From a checkpoint of a small mixture-of-experts model trained on Wikipedia: 9 layers, width 160.
Below are experts of layer 3 (counted from 0) of a mixture-of-experts language model. Rows are named router (the router's row for the expert), down (a neuron's output weights, with its number) and show model dimensions 0-159. Each number is 128 + 24 x the weight over its row's rms, rounded and kept within 0 to 255. Numbers have three digits each.
Before each expert's rows: a language model's description of what the expert responds to. This comes from a sample of Wikipedia text that the model never trained on.

# expert 47
Romance and accented syllables. Middle syllables and accented vowels in Spanish, Portuguese and other European words and names, such as ó in León, Expansión, vi in Soviet.
router:158170123085138134093121138103083155132120065109103150143118136141121125152129157106139160123121119105137107147126121129158122107108173119148122114124136159185165119161101103139130148137179093137081127107091139112138141128133133106144154107126120126174160137113126119152080141095142127134072111128149106142106112128193144113133113124114137137110107144145129114113130083079100108109171122152134184145140129108088165176128142144152100127134081148149128133117087127125113098130107171
down0:138111160133092156130125081164138120090145104114170134097123158085121121137151094149105150184158112113090122111132157120155153127128104156095117091154068126101176129081176109162116153125086130087115167129168120117128098096100139108162111099106161120096096119112147128128153133119123132126103101170133135167098131124129102137111144129122142135088131180089103124140111130131160169121114148149127131141122134129119147086128104145129140109158147137134162146123164145122139179123128147

# expert 20
Latinate verb stems. Verb stems and endings after prefixes pro, re, de, ex, usually before -ed or -ing, e.g. pro-duc-e, expe-ct-ed, In-spect-or, creat-ed.
router:138146142165125109146090123139067129120114129157147113134116130111128132087154127103145150184124127098121136125140178133159130107136112132157092115127185124139116128176152129127162127107167082111122133174127124131136099133138111113098122113137137178122149137134119128145137087068123124116138122121125121149074101118156115112081060126146150146168157119102135161110131065144092128090065124122134108111126144167148157157148160111134129153126108121087106135128154118113104124156120140
down6:118128157116130103114110120190110140161148134130092158111150143126122145127151147111157116130142191109151137117150099159130104066134148132137112133138090116112152116127143067123092080167140116154163108124071137094121121133149097109159125131119143144128140154140139149162146139125142163107075147114139151071126157169138129104136105110100128104142131153131094156108128105113123162125116150105106163120098086105125125055145165090148098125165148134138130150120153127110137123152116108

# expert 24
Mid-word consonant syllables. Early syllable pieces inside longer words, such as ro, pro, tr, dis, cl, as in aroma, across, professionally, classical.
router:097092099165119158140130098114124112133145095134119104139156175141144124087136161105135127095087109085143111115146144131158129116126156134151155126141144158125156194122083158133114156105092122122152148097153142105133093125120111126143129135135111140162188137091103137137132067152113188117151146102119125140152129132131080165107084124155111133097143166146111128123122109131118162107085143152151111131151150136128099080135107137138114132145151077144129131122152101109141126109063137
down0:097135110139124143092144127141123131092138088106125157121160162143106125115140135097154179141102113136192122131160134115126145118060111123090122099111092164113130138118092132096144115067160109166139119104148160113137111113130167163144112120131108116160130115118121065104157102118119144085124145120117084121158140097117139157135151149134162142114088156139151148140116094141091187139158105119123124136122152170145109121167131090100127169148122167145127147116159116123134145098130108

# expert 23
Line breaks and headings. Newlines ending table rows, paragraphs and list items, plus the == and === marks closing section headings, and opening quotation marks.
router:113176124122140101133128083114150105144161142158151157118160127157081108144124151126142107113116148148114135082113132154168128115144116107151144111120095091099127122143131154130184110102122118164137122083158148144144159130145121102143128138157136163096152112079132102117127108088139182144134132112120121109155121150154122095125128101119085155093126133124178134164145081133152147160114124140113169103089110120103138087144102119087161159113095096130134133124153146119122191093135092
down11:130157101129130142128117111153128135115126134156138129163116166140089132159113105115135139142151147101146124113171140146071086146159144147155146117136136120094095160172132139159146140093161129161084101143087123159117136073117137125142131084128159089192170171115097087169189167129126132146124103153137100146117108152136094110138138134140085140120131144109138153106110113119107158083070092109146140112108130116104153100121147105133129128134119119124155093124121137114112118094143138

# expert 15
Leading numbers in tables. The first digits of numbers, especially year starts like 19 or 20, in table cells after a pipe and in dates.
router:122135073134125141156089129157139143125104170177146182094095139164102110096153151150134167112133141139133125087111154127101123157125113133135077110094106134093117201165120162109151107129157081119139127171168083152100148147130134141087111160123112139097126127112128149128121090176141121130119108145100144128127119129142143082141110093119147141144148147128158093125125142115096111141120109109119126148157112114163159155118105118151093129135111151122117095123115141121130137184085154
down0:121099174143158131151142116136130138157125138145089125138159104128109075150120089117131101112110136101112135151199178153095127142112146163108166099145123158124123148142142137117176134118097111125146118167145135127128154156101147157091130129129120095141084130125147127120126109139193169094120110102119124162128084194135126157140108128106131099156162092169139113101133152101110107137112144130120109120108136103107125078121095111105131120146118135132150124138108132089139057109103133

# expert 52
In/il inner pieces. Mid-word vowel-consonant pieces like in, il, ne, ci, ni, often scientific terms: prote-in, mycotox-in, lear-ner.
router:133119118128113148120130082161096090121159146157122130121143143123129127104124163109140119120130125097099122088148130138117147110138166143169082112104113143105148158090176156132131123116122092096082118102170115155100102134130124090146142126129105149150143125136136161123156151161112123127122141115122120164136098126046142154135123149122130161084115106135138129144155108126076103149043145097081143140184141145169113165103144133124131164122147145112103157138160107123143103148125133
down0:181115163126126080112138121149152058118125126107124152144138157146148125095140113130123111142122160117116116165125113118164141164148118138102138124137124158127169119131105147127127101115118124132107121097144109091124137125168141125153138138141133144147117111104111118102113083129115110144095149128077140132173107074143116140166162142101111099145143153136121130086157129097163086132155107115169092163141170125114123094174108141186107136141075156147146150177135153079158112141123109

# expert 31
Years and numerals. Year digits and number pieces after 19, in or a comma, as in 2020 census, in 1971, 35,185, mostly in dates and tables.
router:123130112138116156156134122176128113136138100156124152121126163139110122101145148148126114132113110129117116106098149106079143155146164130140074100124117136180106123144149168107102088120103119118153152080161116125097140163144119142081130157129088116093126156136114164151128064150156135130151059143116103166152063134135177120135104114140109150138175106154134125105110112130118163094082144117127133137094094099150128185143141137127122133126123103109121095135124134127118153133095137
down0:122153148178110127154193094103124116121100134084151165124166168148126115168157112123118147149157138145147099147143121127109082128116115131120122143126117126118119152124162133072113115130109066156125101153141118119125126151135126116164087084129095116154097123130104126151097108160135162121116112089111154153111122122111131136123098068134125167140144086142098122081119160105116126133142125132130155158122140085152175106135150141131120154101099160061160147123122151116096126118156136

# expert 34
Word-initial syllable pieces. Short early pieces like ur, im, ra, am, mo, tra at or near a word start, e.g. ur-ban, im-itating, G-iv-ing.
router:108120097138105124129148131110079087165151146116128097128162088142119137134109157130122118135091124130146111096153140143152136136111093136182107138167147168186153169167121123151083136116121117128112141135086146129102100127120149146145135129145140124142142137114143118131115083135127140126117143115103138115117100167165111149062094114105117124073116142122117121085083119129078140096136127168126085104131129119082168161142122130135134103106155154090123152162117083123137184149150127
down0:154133116145078142123145133103105156146126094114121105125139111113151113153157144111117174118109141105131092130158110122149156055123092130147153112130100193139112143170144128133164176150121103143148140111131102123071130107123092102167145057137133117139097142168127167126075113130124084134114136135177170154120106103108147122142126124117125091138163137128118116083129128128120132123108103143149122141135182077138117146127096156105128147136132121115127092148119111151106128154108094

# expert 3
Mid-word consonant fragments. Short word-internal pieces, mostly n, d, y, ni, ir, often after er/or, as in In-n-ovations, the-n, Win-d, cere-mon-y.
router:129140108157151129117101092182124093090146109162114195095095163122135129148115128148117097111104123127104119145145130106149131149131167129174161130137152121134125096104072145132138162108191106127122105128176103121097099135139174104146167100156129117106132100091087142126165081139116114115146164122126136161123127163124096101179103128126116116126130139135136111049130106139146131094121135154117091130120126145156144135126118130166124153127132130116100165088156118125132135120134108
down0:093122115153127113130108174137126114105176146106162116118146150145116118111153143086146094149121163095151120085137128098081102086128141176139151131092138125132137106180095130121095108143159112132118087124107111157090129095129138149126142106114138102127139095130145135115118153105155152138123183143120127161111135173134090138159128164158114119117150090130160113095191108129138091179117094096135146123142132111167128136133161111132094150113123095165112090149176121134133101114144137